Weights of a small mixture-of-experts language model, trained from scratch on English Wikipedia: 64 experts in each of 16 layers, a softmax router.
Below are experts of layer 10 (counted from 0) of a mixture-of-experts language model. Rows are named router (the router's row for the expert), up (a neuron's input weights, with its number) and show model dimensions 0-255. Each number is 128 + 32 x the weight over its row's rms, rounded and kept within 0 to 255.
After each expert's rows: "mostly gets" lists some tokens that are sent to it at least half of the time. This comes from a sample of Wikipedia text that the model never trained on.

# expert 58
router [155 115 112  99 185 126 102 178 128 181 136 113  83  99 162 113 122  86 120 185 186  94 147 106 129 174 130 152 118 138 109 113 145 116  95 124  92  70 133 127 127 125 111  86 130  89 129 140 119 121 144 152 145 113 156 139 155 124  60 109  83 180 167 131 164 192 191  93 144 145 148  93 119 166  99 146 141 133 123 147 115 142 146 172 193 123 129 228  86  65 163 136  91 145 120 166 114  71 162 114 114 113 140 106 101  93 167 146  89 165 107  95 136 168 137 118 100  71  66 223  55 136 111 159 190  54 115 173 149 119 109 145 119 141 135 160 106 141 108 128 140 136 190  89 104  73 160 134 159 118  97 166  76 152 144  80 129 142 125 159  81 114  79 178 108 168 108 110 159 152 109 145 148 219 146 118 143 164  80 144 146 133 184 116 184 128 149  88 143 121 182 101 176 132 147 126 104 122 177 115 124 159  79 120  91 124 103  91 149 134 171 122 100 134  72 116 138 111 152 115  82 154 107 116 115 143 144 172 117  93 127 176 145 157 105  88  66  83 105 153 107  64 109 117 166 154 128  83 135 167 120 135 144 144 107 131]
up0 [103 211 120 162 167 159 144 178  96 150 217 133 120 149 119 111 151  90 156 150 133 123 135 109  46 150 119 114  53  84  59  95 102 121 157 138  99 129 102 141 114 120 155 129 132 124 154 153 128 130 167 143 122 126 180 114  98 155  79 150 132 233 131 149 140 188 179  99 133 136 137 111 109 123 134 125 152 110 141 118  99 126 146 124 160  82  91 151  98 143 190 134 109 125 167 191 132  89 174 152 152 121 104 105 131 191 118 109 115 153  85 149 160 133 115  92 126 127  57 157  93 152  80 123 202 143 109 134 144 109 106  65 121 125 154 163  91 159 108 140 155 116 180 107  79 161 148 107 108 148 187 156 124 112 144 204 148 168 179 164 123 129 122 155 164 152 121  72 101 150 101 137 129 167 119 163 100 108  74 101 120 132 148 136  98 114 168 132 105 111  81 150 145 131 170  95 108  94 162 131  96 185  81 154  88 134 143 179 171  80 117 140 140 147 133 141  87 138 112 118 160 137  44 142 100 135  89 184 152  90 208 119 115 109 152 125  85  73  98 135 107  54  70 109 101  94 134 139 141 168 156 124 134 164 151 128]
up1 [141 135 111 119 164  99 159 166 135 129 123 167  81  76  97 120 142  79 160 107 142  78 156  99  88  83  96 103 174 132 151 161 181 129 154 143 122 135 130 159 147 133 188 132 144 129 160 129  97 112  94 153 119  70  90 131 120 168 104  31 124  59 149 153 117 113 148 181  80 143  84 145  74  78 140  47 126  58 184 146  97 159 123 112 111 157 103 126 146 128 102 154 151  82 115 153 163 195 143 167 138 151 131 145 151 146  97 190 137  95 119 119 144 135 127 102 159 114 151 109 196 110  82 110  62 160 125 124 143 132 151 121 160 134 131 139 124 141 123  84 166 141 146 153 144 140 195  75  42  93 123  88 114 123  93 109  92 155 105 166  73 144 163  98  77  63 137 171 145 150 136 111 162 140 160 121 156 141 151 160 122 119 171 111 102 152 106 162 164 113 149 133 134 132 117 132 125 158  92  51 126  94 135  84 126 115  99  61 122 225 127 132  86 179 200 168 101 100  98 137 111 127  66 146  85  89 109 130 107 114 173 164 162 124 123  93 143 146 143 115  97  95 121 149 143 145  84  58 146 172 169 128 131 128 111 119]
mostly gets: " Tom", " William", " Marc", " Robert", " Daniel", " Michael"

# expert 45
router [197  73  89  93 198 112 149 131 115 161 140  94 166 136 170 154  92  69 104 164 190  88 116 136  92 172 139 130  61 158  76 123 155  78 127 157 121 111 125 132 143 134 126 109 130 122 111 160 142 150 116 113 149 118 147 167 184 125 109  69  95 168 142 133 179 143 196  98 112 165 109 114 132 139 100 171 131  90 121 181 145 127 185 158 170 106 123 178 119 113 136 133  93 144 189 132 143  91 157 140 109 186 132  99 137  91 194 141 118  92  68 118  95 148 105 132  64  64  93 132  42 180 121 165 160  78 105 187 118 130 100 107 107 125 102 191 127 155 131 102 132 167 180  85 101 102 103  96 149 123  69 133  83 118 112 113 149 142 138 188 107 148 112 142 143 174 119 113 130 135 111 125 188 172 137 135 132 134 113 157 122  91 159 113 201 136 156 112 127 118 160 133 155 105 122 161 120  97 129 128 145 162  73 122 120 159 173 126 122 122 174 106  62 197 104 110 138 110 177  99  93  96 112 134 104 141  52 127 136 110 104 124 146 159 109  83 102 102 157 131  52  79 128 115 130 125 134 100 161 185 112  92 188 125 130 187]
up0 [165 139 127 110 146 108 116 121 162  81  86 114 134 131 155 135 157 117 172 103  57 160 115 119 154 126 180 147 168 178 112 102 104 145 136  96 144 167 126 123 147 140 109 115 143 133 107 103  99 179 114 106 103 183 115 185  81 134 145 101 142 158 112 134  98 125 137 100 134 125  94 142 129 117 107 172 142 127 143 116 156  77 179 131 179 120 122 134  78 120 110 143  81 124 132 139 157  90  93 186 142 111 114 111 142 136 113 179 130 191 136 154  78  87 113  97 132  78 151  90 134 159 120 186 114 167 165  35 129 140 158 175  86 193  94 142  90 103 189 110 132 173 177 116 161 145  97 150 141 103 149 137 122 240 124  83 136 211 164 114 115  92  67 123  98 113 119 130 131 135 157  83 198  58 148  27  76 150  87  83 118  68 167 123 165 156 128 178 160 119 170  97 152 130 150 142 139 135 109  69 123  92 125 115 170 121 119 132 112 161  75 174  99 126 147 135  77 123 121 115 134 118  60 114 151 168 129 113  86 131 134 192 103 129 145 153 129 195 150 127  94 129 144  98 118 128 112 170 167 165 105  80 133 158 153 169]
up1 [112 163 128  54 140 129  91 103  78 129  87 149 148 131 121  86 174 103  96 122 119 131 150 101  98 112 132 154  95  51 113 157 164 103  94 107 120  93  81 101 154 178 140 196 144 134 143 132 128 113 142 118 110 137 118 152 130 113 137 142 148 121 155 148 136 128 157 107 139 196 121 118 124 130  97 127 137  49 143 123 150 166 123 163 170 149 117 114 109 133 123 117 162 163 161 183  82 148 161 149  88 149 142  63 171  95 108  87 152 108 170  95 155 155 197 141 174 134 143 160 108  96 135  74 223 116 110 184 101 179  92 141 159 113  80 187 164 204 158 120 197  98 100 152 176  90 115 127 154 131 109  91 110 102 136 127 149 132 125  95 118 172 139 181 146 128 152 153 131 129 138 147 130 170 169 101 117  70 144  95 125 148  98 139 114 135 133  50  95 115  94 105  81 114 173 123 129  85  72 134 119 101 127 194 133 238 126  86 195 108 125  49 134 107 145 136  71 131 147 104 132  94 144 158 176 172 100 123  67 138  60 110 124 168 127 110  94 147 115 123 166 115 104 166 155 116  77 116  99 131 129  83 119 125  93 135]
mostly gets: ", L", " | J", ", R", ", H", ", N", " of L"

# expert 51
router [203 118 161 117 154 116 114 156 104 140 131  28 135  87 177  68 134  35 126 122 161 126 152 120 114 159 148  81 125 149 148 133 176 155 116 165 130  96 164 125  80 162 131  87 103  76 143 141 143 113 173 152  91  86 120 107 114 120 143  79 127 157 174 141 120 161 199 132 138 211 170 113  90 150 136 182 166 149 199 132 123  83 132 115 180  74 136 142  80 161 113 129 108 159  92 159 114 146 171 158 111 152 128 135 142 112 146 158 126 116 123 129 114 180 133 146  95  33  87 151  99  94 109 124 145 120 130 108 171 103  92 113 114 119 129 103 162 118 125 104 146 144 126  76 136  78 159  99 165  99  92 173 161 127  92  95 145 180 107 138  86 207 117 163  94 104 102 155 154 139 115 134 145 161 114 112 174 175  99 163 158 128 173 103 159 132 198 124 114 103 160 112 162 120 152 152 112 134 168 101  96 143  86 128 129 133 103 103 107 156  84 138 101 142  65  93  94 149 144  74 129 126 121 165 123 191 139 104  86 121 142 190 132 187  97 155  77  97 138 121  73 137 120 109 172 168 104 100 120 204 128  60 141 103 118 126]
up0 [115 160 141 146  88 138 142 134 106 122 137 150 132 127 119 129  81  93 163 118 135 121 118 114 116 110 145 122 107 153 137 150 227  54 136 147  94 138 111 115 151 179 174 118 125 113 193 135 124 113 132 113 116 113  98  77 108 165 122 130  59 147 133 105 122 161 101 144 109 103 158 101  84  79 134 160 193  98 152 125 160 200 146 165 158 159 154 128 180 131 102 140 101 136 121  95 139 139 149 113 139 136  84 114 168  61 105 120 167  95 144 190 160  95  97 154 131 136  56 111 151 100 177 154 161 171  36 181 170 101 119 143 143 136 135 104  90 153 177 131 110 147 152 138 106 128 102 118 143 125 137  97 137 130  69  53  86 152 113 147 109 144  67 230 136 180 143  98 166 110  70 115 185 146 139  84 153 106 166  98 183 173 120  57 112 129 138 137 128  88 110 139 123 182 138 108  81 141  83 117 125  87 143 118 163 140 155  46 130 119 135 116 107 150 108 121  56  73  80  99 157 131  91 101  96 140  79 132 125 126 149 104 162 152 190 148 174 133 110  84 134 108 119  87 150 192 132 167 128 145 103 194 149 146 121 104]
up1 [129 109  57 132  84 131 156  97  95 139 105 140  86 159  79 119 131 126 174 154 125 125 166 138  39  74 169 120 118 125 103 132 164 146 148  84 144 117 115  84 116 109 151  99 107  63 150  46  99 184 175 140 179 170  70 147 146  95 101 189 129 148 165 143 118 145 115  90 144  88 120 124 100  83 111 109 150 169 133 176 131 133 170 129 145 169 141 164 125  99 135 115 139 116  63 162 119 160  99 142 145 195 134 168 150 132 100 123 169 144 138  99 145 134 181 162 175 144  92 143 132 123 121 152 163  98 161 115  62 155 182 144 156 109 138 102 107 107 101 147 169  61 125 109 128 170 118  99 116 169 163  86 157 114 119  98  97  80 164 107 109 125 154  71 109 135 183 140 211 137  78 139  50 140 126 188 149 123 116 148 167 127 148 117 107  87  84  92 135 188  69 105 127  96  88 119 134  97 157 126 144 158 164 145 130 137 145 164 157 100 132 140  77 148 178  98 177 117 140 125  51  98 157  85  97 122  99 168 152 155 109 138 165 112 125  99  86 146 112 131 170 189 126 113 158  95  64  92 127 139 142 150 192 141 137  82]
mostly gets: "/", "]", "_", "!", "{", "$"

# expert 43
router [169 147 127  95 169 151 124 116 171 133 117  86 149 135 148  91 138 120  97 161 155 141 147 133 116 209 110 108  96 127 158 152 135  80 126 208  88 114 160  92 124 116 148 151 121  91 102  96 112 144 140 167 124  88 118 161 169  97 105  83  95  92 156 122 102 180 173 126 135 162  90  99 116 178 151 151 127 136 159 181 124 161 159 131 179 137 140 166 105  70 190 126 156 160 111 153 218 157 122 131 108 182 176 127 165 120 115 135 119 121 150  62 122 186 106 129 118  48  60 157  91 112 132 170 142  51 137 161 167 108 109 125  60 167 130 133  70 127 129 156 127 136 144  34 116 102 169 136 143 167 106 233  78 125 116  69 117 149  49 147  88 144  78 157 121 122 105 172 200 149 110 125 134 215 166 136  89 187 129 151 146 108 143  99 123 108 127 130 137 127 156 128 155 144 133 138 158  83 139 167 123 131 116 123  94 154 151 107 146 116 128 102 177 128  98 119 117 119 129  38 131  93 154 140 141 124  85 101 122 151 135 153 125 123 131 111 150  94 100 122  90  75 125 111 139 161 130 132 151 187 128 147 168 159 136 125]
up0 [ 93 146  92  63 123 180 117 176  90 122 148 114 133 134 167 161 134 108 149  55 119  98 105 114 118 144 118 112  76 153  57 130 210 104 150 139  74 141 107 108 106 124 192 110 177 188 180 148 114  89 165 141  72 143 136 158 164 115 133 113 108 119 175 212 126 145 126 131 117 104 128 109 183 129 135 118 120 112 101  96 112 133 151 131 149 189 101 102 139 127 129 204 142 173 132  56 115 187  65 112 120 157 157 122 147 121  87  97  91 163 100 146 196 104 122  79 116  94  87  91  60 120 122 136 138 154  91 106 107 134 171 131 161  97 169 145 153 106 120 139 148 131 146 125  87 153 201 113 144 106  77  97 178  76 130 115 101 177 125 149  73 107 121 154 155 111  93 164 146 173 144  96  81 172 119 112 133 129  96 118 141 140 105 131 112 108 142 203  99 114  81 143  46  90 119 144  99 107 185 168 110 133 174 126 110 100 144 183 159 111  84 131 155 147 115 129 166 129 111 120 167 158 107 125 125 135  89 151  94  95 194 141 146 149 172 148 167  94 188 126 148  86 125  86  98 192 125 177 128 139 145 130  81 160 134 115]
up1 [136 132 123 105 119 118 122 200 125 122 140 117 111 135  88 108 115 138 136 150 175 164 119 205 143 124 108  70  90 156 139  78 132 132 139 143 106 108 135  91 133 167 127 126 102 107 101 146 163 121 139 127 153  59 130 117 156 142 143  83 119 133 152 125 147 129 192 107  94 125 116 142  96 168 138 127 137 120  69 194 141 118 140 172 118 105 152 113 103  87 149 117 126  77 172 163 204 113 135 132 112 127 195  70 142 104  77 111 131 117  97  72 137 111 129 131 154 146  75 141  82 204 127 129 153 156 156 121 126 120 139 163  85  89 120  96 132 152 144  95 134 108 122 112 127 139 113 136 143 151 131 238 176 150  83 125 159 139  85 144 187 124 169 109  79 121 110 121  80 131 143 134 145 193 119 142 135 111 175 111 156 155 168 147 132  87 167 108  82 103  99  99 171 105 113 119 144 101 165 144 115 201 115  69 117 138  73  48 221  96 132 159 200 152 117 124 138  75 138 112 171 175 157 118 111 115 152 116 110 132 171 220 159 171 129 124 127 120  98 148  65  79 104 164 192 188 174 153 148 133 134  67 107 156 164  99]
mostly gets: "| ", " US ", " JP", "|  | ", "R ", " place | "

# expert 22
router [162 108 132 126 183 149 148 135 131 181 124 117 112 147 124 128 145  83 112 169 157 115 186  86 129 114 166 119 143 134 147 128 145  77 157  95 112  55  88  94 100 138 135  83 119 183 108 134 168  61 168 209 133 115 145 149 163 152  73 102 117 169 153 137  94 187 162  89 108 132 130 144 146 186 157 154 136 109 141 119 138 113 161 120 213  97  91 198 161  71 107 135  98 175 114 145 134 140 126 126 181 159 137  69 132  78 186 163 115 185 125 110 130 143 158 152 131  65  70 186  86 168 128  90 158   8  99 152 157 154 103 167 109 146 108 151 118 124 138 116 123 181 135  72 137 130 136 148 165  77 123 120 103 149 108  63 147 199 132 147 135 111 100 163  89 175 150 123 159 147  66 121 167 139 150 108  92 126  78 145 144 138 154 109 157 126 136  77 145 121 158  90 188 106 161  89 118  68 196  87  72 136  92 152  94 134 111 108 147 136 140  88 118 125  96 120 108 126 151  75 121 122  70 169 143 134 117 159 116 107 134 111 173 133 138 103  83 114 120 130 103 109  72 136 138 133 113  87 140 164 102 103 126 134 100 153]
up0 [144 113 140  98 121 117 135 101 135 129 168  82 137 101 160 141 125  91 106 111 118 155 173 136 139 120 107  76 116 100 167 104 119 184 112 133  98 121  98 131 157 113 125 112 127 149 119  81 143  46 154 203 126 130 139 116 191 129 107 155 181 129 115 156  69 132 150 187 170 157 102 150 164 138 167 103 136 141 193 177 125 111 153 124 122  85 114 101 157 209 120 117 101 113 108 120 147 150 178 140 143 156 149 133 140 169 143 159 144 198 129 123 129 148 177 169 150  96 109 158 187 119  88 137 129 117 107 195 157  63  56 175 115 103  50 107 115 108 117 154 113 146 188 131 177 160 153  71 102  62 154 145 155 108  98 119 114 145 120 111 144 129  88 133 125  78 133 160 187 136 168 101 102  88 106  91 162 142 127  94 129 155  96  91 148 106 108 175 141 119 145 104 159 103 133  98 104  86 156 131  67 162 111 176 182 124 154 131 164 146  73 117 145 189 146  68 104 141 174  93 163  76 109 179 126  97 172 158  72 175 145 118 147 145 139 122  86  72 176 142  53 156 123 109 164 185  91 142 112 141 104 106  99  71  96 101]
up1 [103 110 116 111 128  84 177 124  96 111 140 104  83 127 129 105 150 126  75 152 189 147 240 151 128 120 131 106 145 123  65 148 167 116 144 102 109  64 103 113 123 150 128 190 126 154 113 159 142 133 172 142 111  80 149 160 107 178 111 122  31 109 152 106 128 107 140  73 128 112  77 135 126 148 118 158  86  62 168 143 166  98 152 158 143 120 176 119  96 134 110 165 116 130 120 131 155 128 152 196 184 122 110  87 176 114 166 192 158 116 137 123 149 161  58 127 107 107 137 149 114 135  81 125 164 177 129 126 134 128 129 127 137 191 158  67  93  80 127  98 146 127 161  87 101 112 206 172  95 123 111 166 163 165 135 126 101 131 149 113 139 115 161  86 120  98 132  30 149  89 157 130 186 118 116  87 160 141 176 140 151 104 161 110 195 104 138 108 133 102 158 119 129 131 150 171  87 164 135 148 135 101 137  63 130 158  73 134 105 215 149  73 164  96 105 143  93 179 111 103  94 104 132 109 134 125 145 135 157 131  63 113 104 115 116  74 164 103 138 196 166 179 161  98 107 131 127 103 156 160 167 125 104 107 137 112]
mostly gets: " El", " Mon", " mon", " Sal", " Sch", " En"

# expert 14
router [154  90 146 148 146  86 157 152 101 140 115  93 153 113 171  97 137  99 160 149 153  87 135  26 119 152 167  80  85 171 105 155  95 138 150 164  81  85 188 120 165 122 170 162 168 118 150 159 115 123 173 146 167 102 152 147 143 131 138 100  99 161 150 126 143 198 166  44 148 166 204 159  77 167 154 190 118  84 132 169 124 102 126 108 161 129 150 164 139  91 171 125  83 130  79 135 138 127 154 154 124 169 190 145  85 120 105 188 125 103 132 134 141 120 138  83  81  76  90 145 109 116  80 155 166 110 104  92 178 130 103 107  55  95  89 174 123 127  89 106 140 189 207 108  86  95 157  67 140 145 125 157  91  95  77 131 154 154 134 118 123 152 109 127 112 125  98 125 121 180  96  82 201 151 121 141 133 135  69 123 129 135 146 125 155 107 187 121 178 143 128  61 105  84 146 111 105  92 131 107 100 150 118 124  77 121 163 118 143 110 116 164  89 192 140  65 113 137 132  62 104 148 167 120 103 182 122 128 119 101 106 134 185 160 119 143  98 118 131 100 121 151 117 118 159 129  76 112 119 157 158 163 124 137 136 161]
up0 [115 175  95 138 118 134 122 189 119 129 149 118 124  99 119 130 142 119 161 110 119  95 168 156 155 144  89 152 122 108  62 143 180  64 160 100 152 164 138 139 126 173 110 136 120 123 106 142 134 140  94  71 154 132  90 168 168  78 127 163  75  96 184 115 119 100 121 149 142 103 167 135 137 158 135  94 142  33 134 138 126 147 123 167 132 152 120 130 113 110 220  89  38 197 186 185  96 120 163 141 173 142 125 145 103 124 109 132  30  87 130  97 167 112  42 127 120 120 152 187  70  99 157 136 130 145 115 172 122 130  89 114 102 171 116 108  74  89 185 116 126 135 144 131 139 126 152 181 116 159 122  71  72 171 145 108 144 165 148 145 123 175 122 212 146 135 153 141 128 175 119 136  97 140 127  87 164 136 122  87 114 136  94  92 139  91 136 109 128 121 179 134 129 133 112 205  80  56 140 111 175 136 104 142 160 104  47 132 170 170 121  91  92 125 118  51 109  99 109 123  98 137 129 143 115 123 113 112 141 156 205 144 125 136 170 159  78 151  97 148 120 114 141  79 149 125 134 134 150 153 167 103  97 135 131 119]
up1 [183 110 146 165 191 118 123 197 113 135 157  80 100 137 142 129 116 113 163  86  77 116 146  82 103  82 124 136  93 186  40 173 134 174  69  99 122 167 136 118  91 128 108  93 121  98 156 138 129 119 169 135 140 112 106 103  82  81 193  91 139 175 129 101 122 139 132  84 163 201 118 120 148 114 142 196  99 106 134  72 110 131  95 134 157 106 168 105 134  80 109 167 132 144 138 165 124 162 104  60 131 120 149 122 164 128 170 118 152 190 138  50  83 170 129 117 160 127 103 138 156  86 123 132 117 120 124 140 121  89 167 148 108 132 104 123 162   7 157 101  97 140 136 126 157 150 106 114 121 113 139  82 109 143 178 160 177 140 160 113 134 149 135 210 143 158 122 175 111 108 150 192  98 168 121  96 161 172 140 149 149 152 203 137 150 188 203 116 143  87 160  87 168 152  94  96  85 127 148 146 117 176 121 101  87 149 117 129  90 101 156 143  91 103  71 121 135 107 140 109 139 120 146  97 142 113 115 102 150 135 112 127 122 147  98 131 107 157  96 131  46 108 151 138 136  95 166 144  75 120  95 123  55 138 103 152]
mostly gets: " it", "ions", "ations", ", which", " l", " they"

# expert 62
router [129 129  63 126 153 140 149 131  84 183 129  32  94  97 214 116 114  89  96 157 146 147 152  98  72 160 184  95 114 111 108 118 204 125 113 129 102 139 142 154 123 149 167 168 125 135 103 197 165 112 151 137 127 105 200 154 167 107 100 105 100 122 134 181 199 159 158 143 129 129 150 115 119 146 127 163 174 101  83 121 131 147 117 151 211  91 113 164  85  87 162 133 127 103 146 114 173  90 143 116  82 163 157 105 127  84 129 158 140 151  91 125 118 137 121 123  80  98 111 144 103 134 148 132 110  29 118 114 182 140  85 167  89 123 116 162 121 130  78 104 166 138 188  98  93 116 139 103 139  95  97 166 138  68 141 122 139 113  95 188  99 164 163 126  91 154 106 120 170 138 127 137 158 208 129 159 130 140 108 143 180 112 143 130 169  70 150 117 143 139 148 123 201  80 190 145  83 160 143 140  97 154 123 138 138 133 159 151 153 137 103 106 137 152 103 109 131 131 183  81 163  68 108 130 127  96  88 151 106  92  93 123 119 133 163 100  91 126 116  85 168  90  84  82 155 180 137  82  84 171 151 108  92 174  96 137]
up0 [128 126  81 159  98 135 122  70  88 107 116 155 137  78 180  95 125 106  83 148 109  94 113 165 101 158 104 139 159 110 171 135 123 113 184 109 102 103 115 171 109 130 155 129 150 125 204 180 146 178 102 125 173 101 109 125 119 149 155 159 101 135 143  94 180 138 167  70 103 140 115 149 132 183  74 130 217  94 147 130 159 149 169 125 173 127 128 133 160 116  92  77  90 185 103  99 164  81 104 107  94 166 196 123 136 131 135 154  84 118  59 179 119 141 131 112 135 131 146  92 119 223 116  92 125  85 129 142 177 146 148 103  78 144 140 152  43 140 113 155 130  86 139 100 186 154  82  72 163 144 121  88 120 132 112 136 149 151  99  94  99  86 135  90  77 177 137  70  99 120  99 137 123 163 129 165 119 104 143 133  89 127 141 134 143 130 173 126 136  96 208 128 123 162 129  93 198 147 148 115  84 148 145 136 119  82 114  82 146 128 105 101 122 107 141 153 157  41 135 128 142 170  63  96  26 111 136 139 123  75 107  99 158 122 135  99 171 125 109  91 102 137 141 172 170 134 175 123 132 148 145 139 137 137 176 109]
up1 [ 99 120 172  99 139 156 187 142 144 146  79 148  90  94 148 158 127 122 120 159  99 123  89 158 105 151 111  92 156 159  86 106  99 169 138 224 120 135 101 136  93  76 147 175 187 162 122 153 141 157 175 179 202 128 177 111  69 156 177 195  86 108 191 195 149 152  86 157 215 139  84 161  34 131 131 138 165 124 132 135 192 139 138 114 116 131 158 138 124  70 142 118 161 139  94 107 156 102  97  90 102 115 146 155 139 128  84 166 134 154 180 128 142 153 108 161  34 114  51 162 128 124 171 152  96 121 117 157 150 115 122 140  98 195 120 144 112 126 146 103  86 132 110 124 127 133 104 102 138  99 132 142 151 115 137 122 123 142 100 166 126 139 152 130  87 155 126 163 174 103 136 129 185 133 146  82 105  85 168 177 108 107 109  76 117 129 131 101 124 132 111  91 169 123 137 163 132 148 185 195  84  79 112 109  93 102 122 104 148 152 105 110 153 147 101 122  90 160 103 111 123  96  90 112 115  99 149  78 181  54 105 140 123  95 143 151 139 127 139 100 130  96  53 143 124 141 147 168 149 145 152 138 161  97 146  62]
mostly gets: "- •", "Scientific classification", "- Order", "- Family", "- Al", "- G"

# expert 10
router [135 129  95 122 121  92 163 158 149 159 131  87 131  92 173  86 123  91 154 147 165 121 158  89 125 186 152  74  85 135 160 108 133 114 118 211 139  96 124 130 147 178 159 129 160 124 118 186 142 123 135 143 153  91 175 144 117 136 111  85 123 182 123 169 171 212 142  70 151 182 164  82 134 124 110 183 125 147 215 165 127 100 127 154 186 111  96 152 113 138 149 158  94 125 114 125 155 143 162 174 143 142 160 102 178 137 128 175 146  71 147  80 142 174 117 107  90  87  41 158  89  84  84 155 157 110 118  96 131 146  86  91  78 147  91 119 112 137 122 150 121 156 175 118 110 126 140  95 142 121  93 173 139 106  83 167 135 144 133 136  98 176 118 168  90  87 100  91 133 132 122  94 158 182 158 137 196 157  97  84 113 140 171 116 217  99 190 128 108 105 161 114 138  53 151 136 135  96 135 101  67 125 129 119  84 134 177  98 151 113 113 127 111 147 104 107 121 117 159  70 100 115 102 201 119 148 138  98  67 118 108 162 128 164 128 144 140  81 134  92 117 121 122  94 170 166  84  84  87 133 162 132 171 117  79 116]
up0 [153 144  82 125 151 123 140 141 174  97 143 103 116 101 173 161 120 111  90 157 195 156  99  86 104 127 139 177  84  48 101 137 126  35 157 149 161 164 120 134 136 129 149 134  82 149 181 107 153 158 100 102 132  87 158 118 126 142  99 112 101 162 149 139 181 140 133 119  96  88 118  51 191 127 122  82 184 146 129 157 131 152 135 131 152 114 154 120 126 141 145 151 151 132 143 141 130  94  64  83  74 187 176  65 129 103 135 173 134  91 106  62 134 170  83 101  97 145 148 125 146 114  95  34 131 149 163 120 125 119 115 116 211 171  90 180 158  72 111 107 110 159 120 123 147 148 108 143 133 119 123 106 107 112 179  68 138 100 139 113 116 144 180 158 123 126  61 115 110 172 111 165 114 133 176 134 136 105 115 159 142 182 112  96 125 113 152 133 144 134 143 166 167  77 163  95 116 117 172 123 143 155 128 102 190 160  64 148 109 154 197 153  77 145  94 194 103  65 156 159 108 134 112  97 147 142  95 114 147  95 110 129 130 113  92 167  96 136 148  87 153  70 188 105 126 158 132 114 121 109 158 167 165 189  92  90]
up1 [167  87 156 175 142 159  81 140 114 125 139  91 164 113 159 125 109 107 139 127 170 195 122 152 141 122  88 156 164 161 150 168 144 103 169 167 128 117 130 120  89 139  98 169 127 118 144 105 119  96  89 133  61  89 142  83 129 110 129 139 164  60 108 112 109 116 178 135 105 116 166 169 129 137 120 120 117 143  41  92 152 118 128 143 124  69  94 133 109 101 116  63  75 191 155 148 121 131  60 167 110 110  95 141  82 129  85 135 101 122 120  83 127 165 135 126 100  84 100 167 217 147 132 176  87 116 128  79 134 209 115 131 146 105 114 184 119 154 100 140 106 160 154 138 131  92 157  88 118 138 137 125 116  85 101 152 112 146  52 127 130 144 163 155  74 121 149  98 143 117 144 146  63  73  88 128 101 137  66 166 133 116 102 111 168 165 104 125 129 150 162 173 149 134  91 167 123 137 176 145 148 178 142 156  99 109  86 151 120 126 135 183 146 124 131 134 201 189 148 115 201 105 187 125 150 174  99 128 174 104 160  65 115 126 169 122  91 160 157 150 164 171  64 135 166 165 179 172 151 170 126 138 126  63 163 126]
mostly gets: "ment", "ism", " government", "ology", "ation", " law"

# expert 63
router [204 101 111 132 167 141 156 165 111 135 186 119 166 131 184 101 108 100  85 121 212  81 162  78 107 134 156 117  90 166 116 100 148 140 145 143  86 139  99  84 131 139 122 136 125 167 163 147 176 138 140 127 150  81  87 151 141  92 141  98  88 135 164 178 159 180 149  85 116 143 138 144 128 179 131 122 195 108  93 151 134 107 132 162 158  93  94 202 145 136 125  98 157 184 137 139 173 191 146 164 142 159 156 115 182 110 120 156 156 141 103 143 126 154 106 108  69  98 144 157 104 184 118 162 151  37 152 152 157 157 117 108  94 120  80 188  90 164 109 129  93 142 193  99 118 149 130 107 128 151  42 129 116 118  70 134 135 115 157 161  96 148  89 132 155 153 113 118 106 154 132 131 186 169 131 136 147  97  70 147 151 109 133  77 183  96 155 125 167  97 112  99 170  86 122  85 122  66 122  83  96 165  86 182 116 145 146 130 125 129 123  86  48 206 124 128 103 106 176  79  95 114  60 161 133 160  93 108  69 102 132 157 137 135  89 137 110  89 109 129  94 163 113 120 108 162 122  88 142 135 144 117 137 130 100 158]
up0 [ 90  84 155 146 146 123 139 137  85 185 122  79 170 151 127  83 157  93 144 138 170 104 215  51 137 158 164 116 125  78 144 122 170  99 124 189 137 114 113  99 102 181 123 162 170 125 128 116 114 135 106 199 126 148 109  94 201 115 152  97 128 107  96 115 156 164 164 133 195 149 103 157  51 105 128 151 130 194 133 156 125 132 129 129 137 137 126 118 199 142 145 147 144 159 114 168 148 118 186 127 154 148 104 163 187 127 180 120 107  50 117 126 106 129  54 159 123 136 110 157 139 145  92 175 122 174 188 144 153 150 105  64 121 147  76 106 140 133 104 162 152 129 119 136  91 103 115 144  88 150 109 125 126 127 129 105 154 143 140 118 112 131 141 134 189 118 119 103  62 163 190 131 126 200 141 108 147 134 122 157 170 116 164 182 179 138 157  97  48 140 132  83 153 126  96 194 154 168 119 120  98 183 160  93 109 128  87 177  88 118 116 114 115 129 142  72 121 142 113  99 115 100 115 119  76 162 162  73 174 173 136  87 153 100 126  97 142 102 151  43 112 111 138 130  96 128 142 168  63 127 159  80 124 111 133 126]
up1 [126 100 109 131 137  81 133 148 167  88 109 172 156 187 108 136 164 109 127  47 114 165 133 134 125 160 130 112 131  96  51 124 157 155  95 127 115 156 136  75 113  67 125 202 175 159 146 107 160 114 116 139 180  83 177 116 132 122 151  42 145  92 128 100 183 140 132 109 143 110 101  98 101 115 193 104 193 193 107 152 111 135 116 139 112 111 155 135 120  44 117 177 150 183 201 130 102 120 172 180 121 145 120 104 178 123 128 138 120  83 101 139 185  64  82 145 116 108 141  85 137 113 159  94 143 143 131 135 178 172 129 161  95 128 159 140 144  63 120 137 101 151  73 138  96 162 155 123 173 175 101 120 113 152  68 104 119 161  94 121 127 159 200 127 150 114 111 138 116 143  86 121  96 137  90 130 157  90 104 100 106 112 122 160  85  78 135 146 161  82 113  95 104 110 129  73 109 173  67 106 161 158 140 115 132 130 100 122 110  82 151 120 184 113  99  96  90 182  78 111 129 143 113 160 134 146 107 123 113  77  70  93  45 167 159 193 130  78 150  59  99 123 118 126 115 111 115 138 128 139 152 149 125 132 163 127]
mostly gets: " cl", " v", "om", "arg", " com", " acc"